{"d_model": 384, "experts_per_token": 2, "d_expert": 352, "d_shared_expert": 0, "router_score": "softmax", "vocab_size": 50257, "beta1": 0.9, "grad_clip": 0.5, "seq_len": 256, "train_tokens": 315200000}
Below are experts of layer 4 (counted from 0) of a mixture-of-experts language model. Rows are named router (the router's row for the expert), gate (a neuron's input weights, with its number), up (a neuron's input weights, with its number), down (a neuron's output weights, with its number) and show model dimensions 256-383. Each number is 500 + 40 x the weight over its row's rms, rounded and kept within 0 to 999. Numbers have three digits each.
After each expert's rows: "mostly gets" lists some tokens that are sent to it at least half of the time. This comes from a sample of Wikipedia text that the model never trained on.

# expert 8
router:471493474533483535500504542482444528422529475484459484474471461561477554459561509464538495400505453502499522517396562540455477497496544582534588503538483468451443477545539479480481421507512556441458455503506508516480452489561492548476501491457448495434546521503588499549511480510492557444464455454552481510453583460556490484458457480485547464542517511539532533498497502462549463508499
gate22:426497408495509539603524485497498444525507503519524499464533545543499501532460503520492505536527504468516542454467483562463525500580489533494450479469572448466517506495499476583479526509483483507530557502566541480513426471520526529461484477536520402492534455501488512566498514482489530519496562496412417462517541516475547457482508570411531460442524527537441528496443528437452562480431
up22:521464481457491531502539453510520467525554453548501514461481482514523511518513542495538530455463476508530517430509528501480460497476449546469514492425552504550516524458524566495602505598487490440504462518514508461495573453520503468502461450498546512516481524555506494534537486512554459454556469527533527595522512539555477452526482494550536573435490530488523461465543490540494505486491
down22:513386545488553523638517499446443520537549526519483460466539491585489542491493534537466502388465493400483548507438512455491526541455444511521472514475447553504498495527510531454467453484541511466514556502462497501568495508528548501531496444474492525514457435511425568567428526508500554492538509478546513505443547536528457511498493506512469481539527530513489539479517504471491455583486
gate23:512478476527467553474487546503474468519491499514415439493493448576519492521519562491554534462439573505475476489498472490503542489502426504545470576476454509471553516493499543517520529514502493561513480443502534449516560519435546519457455481438484477471507440566524568464518527465518441452578413578442570513553597473474436542476495490501609505538580509462440475518532479457515496551505
up23:448485412514464545530501463507474542435597556454501541547512517501446411486487589455509472489508496487494462443506491431497505522431503505521472512441539554482524500572468562546478446538525493479490505475507488562522543515508476540547486465535397527524431566488530483524525492480500555506419546534556524472465444563473569538518522515452478531501542522503538519561571517489491472530572
down23:561488467445462497523483502518547461556569545456597416524445518480475400504510587446529488534444511513458472501429499443468456498529580470559484502466533494480438431513462508595482551437475531504593563494430544511604519456501457558499549396548531490453451522444513507476535471532519494489456562499577520481469445462405467442497520513482498534514483472481559471492496493433521522520473
mostly gets: ")\n", " |\n", "%", "\n", "′", "°"

# expert 13
router:516470471555546511536525506524508497498491474450532561496533504548509541489500488513466509441438484524487530466524425489550464531480450490488460457520504528509439521525482420526475421480520457529540505460571586488524498500513481532500449519480496521523425448452527554526506483486579543523515521497509462473501485475485612478497514450541459508447471558475499466537536470569478467574460
gate2:522520532508421448514541472528472468416452550557498477507477504489417512445475582536503528463471511509525568508585489529432477580513444433518478492458501511463513512526538465486508505397547451522440462480446452519589520593462517473462503518401484519489572575551536484533521459411531529567592491546481500519518455521463449514472561480515546425556469495489475583510464504469424502564460
up2:447492528502521534525457545504561490546492480492477509573511493422466457492525495484520455511522587524486472468483505500452486485520454533507481445554459481531469461469520515536477501481460483496563537473450391446470471490486523583477549459504474422499474449482440573483592478555533537479415518392606518482538559450479453504523510489478455533549513472536456558551540515486533553390516
down2:522489465458529512465550538525486541500517463543494466439507438490554473505482448476531521465543600479433413531526497492441530457551540467476539475431542495470631561479519507470470499476511534523523496561483507565555510461471521468572534436470513546494507487464548435497409525528537447401449512464497504507515545550547543451459482520486592463472518472463486573535497504478559506488492
gate3:462507497371479416552532486504516495523497499472472500445443416523491512518499499529546561447401485485478486505520422486481444502479446516561498532525519427501438500478467544491544513447563495511489460513473458488621494511429546431503535543460465482552484488463488492541531512511496463427482492496477474487519539471506506541498501434480488473541502450577482464532507545427464460566470
up3:452512536496463437431477509482535495463443492493539514537553564473526501526460561463466442557460551471555506530488582513569435464461471486468530408424473589479512524515458496600485494494484523518421546571555482575468473511551458431522489543450509520466450449487498528519549468449510490583519421516590490523564488406484544471493463555462468508510517547506543470493518517527485599446519
down3:526548534560479494542536569525510498494424469539524463472492432525495509539501473473449497568558463483481479480450571532508514519609521578474513578536515554424492500471504536490517520444493530422562537511463410413471528490554541481469485525478454528507475467550456516491493452540514531410473502573543516461539582501496500532522462576431528443476489502434492506578489524485508538475514
mostly gets: " Championship", " Cup", "\"", " League", " Street", " Army"

# expert 1
router:531448558526437432519550493450465586459485424494575469500475510523520455424578545488507586575420535595534494477483517478519479487490521481444484494393498435514487467509515466549517484584454554550458506480550499563436444506413573512529446480524481516527575497512486524495503547453409467518522460456459475520469517515473471514460524496430510476409521510524531540455498516517416499501521
gate4:494487479533389453515514499499490476443518529506438488503489400454551502477438496543554528516526452439486453504608520527509530507509556492505492499486452486534488479455556514545475514500504535474524537583492438435514555512480474541453450571538541508560586529438457519435518521543431485512517461519497500435479487541521497507466510512451546525510441575465507520427395506573534493497491
up4:556510446458489575478469475501459499481504455591481526503411492500461520502460476575484476470512489452455545551510505572487468497492471526423526432486490511528519597499485536527484447549515545453514530516512444474511563499490432549505573574496514529577557422494549486516483540505558490485528513529508462531466482460543506484527486508513426397522500423463515496409551584490489526493580
down4:479561515502474477566476503465437506579440486541491528511513577484467447437482521560514501515532467470492483533526504534478482528474451573548544489444453495576562509494447492439454533539581526582448554515508494503437473639541520481519554560481493461537494511444546524491470569509480548555523420467539503464507555485449443441520540554483501519481529480529548514459461516494433491510517
gate5:472461473534431570556481469547429565526503466536460467491575487487490512500524493505444443540491492522532523496467478421457558421511527485497521440485483438534548545472554567541495500487481524468539445425505486505631500523537502511479512452511471481493511547554530551493414448500490460429515553452453568509500525492597489493507534560494478471414427460516513517458457605536515509496519
up5:486531495542469533529501466614448500490539489552495488507457480550600492511475550473476555467481471456490477562562504507518452467546522480490434527523398483473503551534502507538466547450486499510502497462561520553441408529497507513537545540513519491402487582537497515471528491498494509468585453492471491575506529474509595475505490496446533573473503477518484549499432467502474531476465
down5:446504497510502472489470483435503621444596549512486506618480500567513481489538478509500493538532539429506470527526475457460524443518520480506512506453506487492563474506485465472491507509579513513542439492523487493491506520486511538496516529518550446422431514526550521540559456451516452532516472477456468540559446468506463524487475519561575526474493440496523457402510505428479533453476
mostly gets: " that", " which", " who", " it", " when", " It"

# expert 6
router:535468535462548429492446468565482501483539560484471534543487535496499465498502531431533457513469503444520475402514543499539533507529437458495523446559518491498495436538557477518420536486501535502479515510632450443524536493517506494548554472484489486493553538534473511477518473561542480538480514441533543450547471545509490462504540517504483488510463497457550526547488491475518530567475
gate4:474465505457439489484493548459503548479499432483461530529525510500511476539540493452500477528472482597478514532480555450548504581531486476492428541487495487422475473442511486480488506502567389477504479449520492466536532509543497463500495476530535463561465438493513541520504452499452534511434445422458562548551568421503522517429420541463436483467427473514545476520520522510534449564573
up4:457452528523504596546531478511443497484515518552548503438601512480523594464470531495523531479531566423426522552473546507458452499492508469469525523533505539483550474510430499472505481422523452424492446546474400549514425478523503436493512445570577505497476515615447525434419586497529508449524486560521520484497439538500510476489495506491480514513485516443461557530491465428469425554481
down4:449487523534406472497518482512457475482504493502450516520526543507501537500528527499545500458564497558499435486524468552489489497593469492421560497493519455462486515487499501493533428442525543485555483505537484450447520432502439414475495514553470563441492472471505519475570430500450592510459498482489556427482526489506507481471475521421454520516574511439546496556492574416570519453505
gate5:482481509510490543502536504436470444484469457520544561571516501459494594463479477564532530413513607564442482497579561492483464477466492506516436493522541521547439470500563509448472541527480487443526435526583492437589525424526470525526539490469460459449577495458489507459600466484539516517491454500474492505471455486515501519465470456498428557482464515507459416454487517585521434547517
up5:557490482550495532527560511475566547522509437477548464557538484483523488497568457458462503505512517490482480542466519521521504549523494579426523511522442486482514559578513494484468459537486498569514511494489490496482478565511468502495530457504498523446459572495517479473455453521490455570503469501560464495505464508519483542513515495503500475532568523555524497445370509499526515564529
down5:481552511573609528478429489441519554543515455480531473496560510497572402553529521443454521504456494523469543535516515477499437524488503513491550516541399479513482455499377525489514436500562515474437520528493538507488501515522492525522449430508477542481537561513511495519504507494480502462439577544518525501511557496484502439458514514513521525480510442551498520445501512487527471343455
mostly gets: ").", "\".", ".", ".\"", ".\"\n\n", "See"

# expert 5
router:399507425385604504431518470489564602530479438547502528484501488438490519463499502510481409594534442527496495448485471587485470512511463500501547512499524543472582436480565491504460471489522464489533450458444546506446521508453529494504491520449550497527478466461496460546506551461571509525481540528472554499491436476534496455542501472557404514510498447464499485550518483514407553459504
gate4:476491480475490535517525512531522421466520542583472476552514531532530533524481527567495519431475444474497465494497445520556495465528607516454539522456575503433486543483494446446369474501556480513478460504467487561519491557538442551535527498496468497417486538502502626501526540500542541510541513483497458532483526473565487521475498569497483426505485530518498508453498590464449531529503
up4:499427524555497494491522417464466424526473511525476530465504481487544489457448491532506505424453449528495519424508495585533533438531554457474535490516525535495462467475499515415482498488549515515503512513469486663494462551562515530513497485473513464464480445548495560487521444487543577569518488465491605440525446480480522513449514522489484507494566481489489487529514538533495528518508
down4:468452505533592487473449432416397517444522530526519506384481459497451503525549436553484588451505460523433505437523434544484597445550477496444484515492465523427504502507476498499453506500516461482522543543467436577479464498492518453517504468526483492514555481501470487503470496525523584503452550471490503543505507419521541582533500456591499519501535472511535538581569531459465484517567
gate5:504516484488452458461499542510476483442492510498497558493553507520528501432537504530513475463470467500441542501530524590455513483506494513542582465473445462506548512512483434489520432529557492536404413505479546441557552519440475499525537481478543486535510448506486415532494531514561503546510436552530539509512548497505546557508532570500441518471496497550540516487522445443521408468532
up5:527505481558492474501455502502438523571519532460500456501482523435526528503488517530449450533512486493544528494543542500435463507443527461511500466476487475483533599481497456528433506497448495443499490469511487597523459520510510479491483523542476450535532488527507461550454457432499562503561482410477517513444547494510556543488496519451518494535467588505550562578461519520552533465486
down5:472458489477494461465522525531483425413506474457541520480486493468539497429443505468442460464553470414549468383540545519482501460492522420545488517511432526454458522466501438454504475460467453536486511394482499475485556611531446444506495460466550533550506430536590444529527522474502510488425449560500421537513531537487487412521465534591472510479494490553504490450452518526497503521484
mostly gets: "=", " –", " -", " including", "):", " as"

# expert 4
router:491519519545580508478525511494450470524444561545500520487477507542488426469534460453505478453523496461498511557541485516474477405379513468548477456392566498448548515527452488507579523464501472564509394470472510562476445513534513527473552500573490521501525493472544528546450478447555533458493509532515459581569484541473438505493488463447508440544485514494428499423485502491471471420517
gate4:509537461431438481499533485509471469498473485469594496526488499484548498510450523459479403405570529552487527484533518510488506511481438513497540508574483556469554462540511551585476427535515491471497532478486458538514417473516493502559497550496484511499529480430513565500543506495439454544485517464529514428443472480537549501495511536530548557525501500506541386470460488540513510495592
up4:535495497527513574486502492558424548511554484502459535472552463467493565502505579533494474511508473528512507491472488544519465453453422480532483484480440541542545425527566498497547454496518530513489548520521483530563485423463460587541455535488516490512520481429502456509516505448505539488510514434497509535475517456580471478433494463485419565416568529428488470520487494557470522554539
down4:520606484547514433512558609529522520503493556397453545473514524473467489474557514519518439496501532467460483549429530463449488485450525505533513479480444506506496497508449474513525459425541445557542440568517469474523495537488522495444574523550448455508517443479540605485520537510520539442458529537470548492523455511494444464561563488471435506508428426462493488493527478452431545551518
gate5:466517482458477506481505501450482534459570516459452511475517527553438445549547515555512499541526507506487541493462508455543541491560497434508546559509535492514516468505443499514507462501542510515527588464469562503543468564574531465511516506513527557494530499435595580459533447460482477525466464519520471481519434457479515524431538518535463504507520549496426546470497535497530506486456
up5:534505585427482505504512406499504559558450539483456505521482478497497440507478423433476490529450529439472525516552497525499583534542496542478470474510522544474459522534425497463519469491534594534498478513446562540509479494472508495507466512531487547494538492505462470526545545548498417499476571589505515469451511537489514584548475545521548531517516481483534553495566419466534546395561
down5:470502550452459533538553417520469434472540457522516522485531477517532515536453383511501488534459499468531435550580443498492423510503514610482524467462468542492449471539508498481483497463552491530466499548493424431513512504491506494530522505452472508495493471480484421538438481490459491522540505467559526445570507533480517492475461514533522451584468531573473503497452469504497502473536
mostly gets: "0", " by", " with", " without", " With", " By"

# expert 15
router:469490401574490543555448499469555445517471490463509513555538420530551434531464467461572548502524497434502569478561467508546532551594541517474554527471533574507454537530472546510459425460552442461527448502521582446548579523503462618468466510549496444433476460488515431496459531499509576548550462481482470477461482440498460520506522496559462495545571548499444513497487500514524578475532
gate4:494498555571490448508499488433523535472532503537528476470498472478552443511494520477534483496534531519507561485562485548600500590452470528535486545545555567598558475513438494552466505466504496436533492528491514524530513472448483565535491490514508546424484504525499461492540471523502468539530450445560519580462483442455532519505538445540524480506481510449537485555443585535525500549559
up4:437479510397561505461454489453513461403532430583533525449524489514481445506469488553519526525461494456421462468463468504414469500469484474571541517463480461484510468512552481537456490515485505464579519480520501484493487528523434463462537535485542537611432467515571464440485410517473507462560542441488466480439548517456519473512477492532495512598533471529468475449493448534478487463435
down4:521450505480569539512459450476563542511536571529508461517467485465529507515481536477482507417461531497479516476485398503472447554446530556490503527550507523522533557472502607575492491484551476427511445506509507513450458515532487476491459492456521527498432530518482503456516475488511521474468494460522484550454500540452505437513469552526469476488513499477428511571499525508544583450479
gate5:517524526500455505500545533557487450484481551482534450382507412517489469496472449405525516509499534579534463526452466552521471543498516507472499488514465469463430497541480532473541443546516509526507435508492522479514512495568557503470481459511519529511457517522539531511540519497516482492508454478475538554513502507471503573507506473468450554417585528489497487507498519497445490516487
up5:570548510501507460518467508454603542472552519512542603523473519519518564477417588515532495537475499443482489481543523497503554461460453518415493450496422508519501392413524448559529475576513462498470447441465497488507482501556482499473439544442478518571509588525440506552515544538538483526468514475523451486517515458496459484456552491464483478481552533528557493457488536470529491499554
down5:518564495458513480451459502460540539485501629530510534439510489498499524427472507491527517484531484493457488461503496517488562426428513417479503511502458498547468454454556510520471495541492524471532549483516567488479514533542455552521526453548515480483565484547505483512478462436513538532534496477483492465571502536465514496502484530515410493428491502526480514529551534542477446506444
mostly gets: " the", "==", " his", " their", " its", "==="

# expert 16
router:483496564440498495494490492538525493520487483506481452510533491534518494421506514445510418500500490475456477481482428487469454521530538507481514508571480621508488476533507489435531569547465538432470577504563488492494546576477549501539533481490519556541463470525505427549483453503497525508380495508484529450532478511547466498549477485453514512389566467469457493601483570497494486476485
gate4:478467442517487491542504559494517463419498440453511507543450488579474509483517490520556571508485417459481500512558506442510453462493463494520526563514531555548496453501537583491434599543497495440522474575500459511468540490490464513556455520471514426472525514468557450485474417481528517455449533496465552570447472487488475580504504510543533439557427499522456468502515486453540479510460
up4:522468490550561524488549503521508422474549483468554455514520469522481486466512452473500492531453522407461442553531466501487544533556448468439512510492520542524485497572524535535496535564493542509499513558570442502401509495557481524595485501480498476481474555543486463429508475499474507446484522528473458495484488493504447534502474515483579501578521530491495452507487486481553447498402
down4:481492442449470510459525457553581520523514457454519559481486478460481538468470497492503458522449568455481504390436490464513556581538507513574466533460603437492598457509460585492422424513547486488497532514494589486502471517528496439484489436368448490433529465484517499523510485526519530501525474486518499503558485508535575454466559480493437475536549478429514527508480507467487594459476
gate5:503517526534519490516514507482571500536469520463501440481466456520500537559492445527443451503484444484449496520396486498476515529520510500461449552520552565509523507496523466437416467450495497555531497542424509542534534454456492475461465510456494538478554437492527521502461527501535525480510490535550544498444492445439455399501521455474454487462515508484484448580468444477509468425534
up5:506535501478468536542458564481468510496466565515486536516458521537489571492432501499500474507496493505448523529427493486536463551436508453495459495493428490462512497508539537416451466456496525517442487482468516511489479495492459467505561499442433562440537495522407579570527449480508499482497535480511539484528432477541468443508482562537462567541485496496487507561495542483486415481449
down5:525509486518475430499495489540538452495484475506469471512439548533552520454400532555546433491441484523501466481577514547469548459503531528511533553607507463489432502509479385474574595487487479550449518543460511500519576502581434443431484500432517517457487457444514508485464503470487506480453466424439545526499465449491454461553488528484497461526547508400460477464472564556504518515513
mostly gets: ",", " and", "),", " but", " &", "\","

# expert 17
router:486477485520486537486513523544519458503528465492505542509555508538493458500507519542523508513432464515477465594532538461483479525512463441514483494531482528501556416561462431458435512525518516534471538534528501460524520493508536481517492527501500524482465466479517446524476459539539526483570548479496531462486562532523566535547451481492514530559527488442488471453505426524479542476514
gate17:517492504499521544544480555465463441487485462524555503502521460510480491463466534536423458536446430500510478533488486509509545485497499509529428513514483492543511521553546502538534516435540440448561454505510565506575529446521492496583513527540551497513570571483462545498517488418524548467553571412468498422515538515564535507446467462542475478499538437554467504464530487459459452462426
up17:490489489472592496552520505531499473574504492500485498567472497514496544549511501493447502452495643557520514545544466467502490516547466481531469533558575516468463527524563427574522463472439503426599533494473513497500579499545475488474439491412500476522485587548559486460495515468484494457556515513492533517490552547465545512530542469555492448462458487523465502537506412582407464517434
down17:562561552456472481573529446517476491547487507535483504484481511543509479551506567478519411482506522490524533461559582389555493400567426516534518537510551513515518575561554546493490482515495455427478484487501500507444504514500467521486429486528522497518520447521495456471513540447439549531454463562387352521491537591507505510543512510532496512555534429527552482481461457453494527499454
gate18:493495472411539501501464427524561522564545462491488508533477501541523495541464427474530555554539503508496394470482471403483548604480510539469439466454479490449476549522495556480486485526429529538498458549482455437414509548499513528476476495500442557514547621466469555498546544526484472470470522539518529505510499547454504496549507526410503534440507499493459521506494527549497561503472
up18:489463450485486504514466427537470511554517528500466518488500483507446473438426494519595526531490482446459535567541479550560495474523491461562483480517563538494450563512441463449573487461594453474482578545560517458483497481459409585528432435520528450505511501494556452434488554437449488565461499505486540486479479508528570532503486431501497541528560474523503468520448467437539496504445
down18:486470453486615482512471481493543475427483510434524582482528491493536505537505480444542467451430508552491483441501476513517453423568552567550483506529485520493516472498567515516530555532490441466483453476521488502557549515472504460467536464542510485508451476526550524495536536535480538529464483525456400442487501474484464498547474453517511476489507489535499576510484510477546524562531
mostly gets: " years", "ism", " government", " series", " children", " games"

# expert 11
router:482494509453420537465413537576478467503474395508501454546479532504522520504511502539469434495549496557551498497547438478528494515475519565520582497492455550468500530521488507496479461521507496498417610508489509454462502472482538488487485518488494403585508477497528511478517492543477486503563478505559391518506506437557583456587457492495552484518554501414594499443510486505473490555490
gate17:474456475462492471494491552502492513558535513518541459490509524480518515494467467608472517503513477494581513472536445495476492532490389480463467552465500523533515547514503482529596499583518572541538515493523515491427457533466564481508505512489466485480526501515432552428513460476481469360496492447536522513561454414518484397541570405471531409453530534562554496533475500474554469478446
up17:538536447470480499454469536417468526493494487565503555497454517556465508582498505495559419455404468479435437491487473647483532490464541489480539519410484466625559541473589456526468493537551473578506479560503516509430542474479515567507491553566530503475511514528470476524417410440484547533482499528472491475479518519478478512449463487457503533566481522480509581507427558558540456453508
down17:416561446524439553475455439475475543427472500555488569511501518484456533541418525521496516490410516506428470435464461475549470480529488493468552480517474526465497413541539490500501547490514535562467485458530551509474526543535506542505530502489513467557531566555525493576484499427420462504531542476454497510386563526441493497455469542528506441526535509528482536552525507497575490478482
gate18:513487403539457524488455478576559504515429463598541502522491494419546504541488536514548538459508541455515570442516461518545535483497507516550502558494566522457494533542482520464552453521461455463409537487508461451568484462455534502556496553529502422454502495520516479461497510563475478444484485494484505457565474489536536489525602415505473519463524462504489506502552496463505440513487
up18:492427405550469536458487523488519460575448463478473484483543514468431478512473493497505452482499421458570497517477480500506502551411476522512471475536477543495561494512528495415441528501458511470505530589520507460564503551500489490495381464472514557469495531469500493551471506517453565522534519439478428530488453507502431494567512500449516475513470422415499472538561544522480494522453
down18:522532472426463525520489530477489576472418466575560522507577535505533510524475510487506512506508460533567503486403559503511416526445537537427543546437498554513480596471563452511517540521502469486432517433444462483516506476559498557513497486455462534482519459468547486496508552526520534437503447539474471602496496482453438512537467503425450458524502503476505492487522530523441429455467
mostly gets: " ", "-f", "See", "-l", " sc", "-p"

# expert 2
router:506532468495532521443508540558505550506535488510487501492494472572478545522477476516463580444427552474496592540490495586498520510488499504536456461568510548494495491523457441500459527506507470531469443517477546476579466485527505444552456536553540513467457489458450555563524455512480510536520474490478530554522493429479514470438511443518479480418499480529524469530469539518466538545534
gate0:494535500553515532517517494356556497491517424532431534518450474496501497539454403540545487535500464531486437543396467510550525484484497472559472509528559492499468469507521511490506508517527536592553497474531502496517440414530497514552489475453531496576533527526523528546477511512521427523540470507507471499506471517459459592535513521459519531466467462439479499544557504439594559546517
up0:426540557534537554509441444444496481497537536462518484476534487460515501463492487461486537469554581460565436513506472547481558553550385450514487478458471498493453506468495450491486489465474491539492467495506550470515478529496481436482469571446500569495429526484509517536506481480523516562453453441481518502487545447541560513523444439479463510576514539512466519543449470457522467524446
down0:521492508461478547460487590530521499559523533469491539460499523518466466494476536524473490474554519389601510496481512513492512568560394512504529448520437529510433513556473495455548531415549445437500482440590455551499473504509493461491492545525486494486451548494574494494480545505440560550512443470455465548484453578553514509478490552478517543546511526510483495533522556496457511496432
gate1:492477492518522539588495519501448504508547458476490487531480457508552461462438550504576399497548577545487484513465519525502533500558501492574516538555497475482490507503518476534569574463497535481459508475498516522504511545514490546535488525450433567479520556440458511460507535483525542524457519471523544474466520455502504475525555512515473498562457515455545537504540485564469544476449
up1:512551423469481488459542517464457483531424469515516467596510477500445507450514501544504425494485457573494409520498412540485533508460506500510510450521493491472487481497544520583491614528427515509498509493520463467483492502489486514477499515549487552480518465559416539492524592525546555540481532499471506485533570563469472425432551553510433521465465444501523431470530486518439506454531
down1:437512453551511456525522521566509496441429504479473483507567520511565480535463521594482421446507458430509518479523471483574432489525470579522464497489503462480536504584510463508538498489473505537469553506536598431535517477515474461467509499496499565524461536470529515451516536488580531528524553523614472504501463474534494449532499470520589471507457501511501538557483519510500431463442
mostly gets: " John", "ai", " James", "ley", " George", " Thomas"

# expert 9
router:559504514563498533500549519487501426448525520536523497490502567508500520490439530491446453521432453449472510572482498460498479507434522515469455490498455538449446480481505477528470438503494444484547491479502587486548488515502532512525557542492444559496534507443465569531434459473430508487498491475500483492537465504480531545516467432522459512574582496546553518481446583511534514440502
gate0:544460437498504556512532492495492428566487558550525491519516478534504528456483462544438492530514511573439570550451507461468509467550449537457576439536553404458499517573573492478508518574569501570511486491542510520529536468457500525490529448536569476602448500465451510480501506496482492482505531491454411475520460511491502500499462556486513518512476506544429503502533523540532477500441
up0:495504526478438435421491472510556399530503441468452528491580566486477417478559528489494451463535552469544513493492475573492531508478505514447486491613532379378494463469516512518457506542516547491415456391483511510541464498462465504527565575469434538447542461428505520518546540518481488477508490462504470580568498470483502536546501495531465455488504524425554476501527475460590464498583
down0:488505537447426537515431511498466481566466531542498502526558514473463450559441441565511432542509427519522480497418548541503478438420540509530532517469490459582422513436472456561544522494498453453508484470463510482543436505548479434528470449560504493523476473498503506501546510487498485524499518491503484525505472554505469455528583638440453487473573493523490478527480470544475554554477
gate1:560559418493552495540527519483528435441487504496521456518537486484511459495499603474496539566537551458499461481565558510513506533495558537438510501440546523482424560458512497512462490505572522435566472523510442514556526505458486562469487443411543500558477486485527483516492527533535509566551610466468541525496511464519367477449567587417551464583514481524462518507502471493501456507435
up1:500441412475533510543493486558537504543530507465518525505559457451463469458505457481448525538568476538559462509438526477571523517544464474471427554526499496496486458424547478542524494512418517531452457539592495520478482492491479434469532413491404491587586454538494545450510499439499495519525506465500535471429473452521505436463537504514560501488493487561521550411453474484441439452497
down1:557513555578467479555514555475484555521487463540429584492510447495511492603425470448520446559471485470586516510508576536533472475484531519584452512514465561464425414541498464460513515470405486513489545570556448455549515415551494535534526493482505442458436441543524512517481536461581494542409531519541547514486520453482530517522505542510463476472519433547498538445408544492475463537523
mostly gets: " October", " July", " April", " November", " March", " May"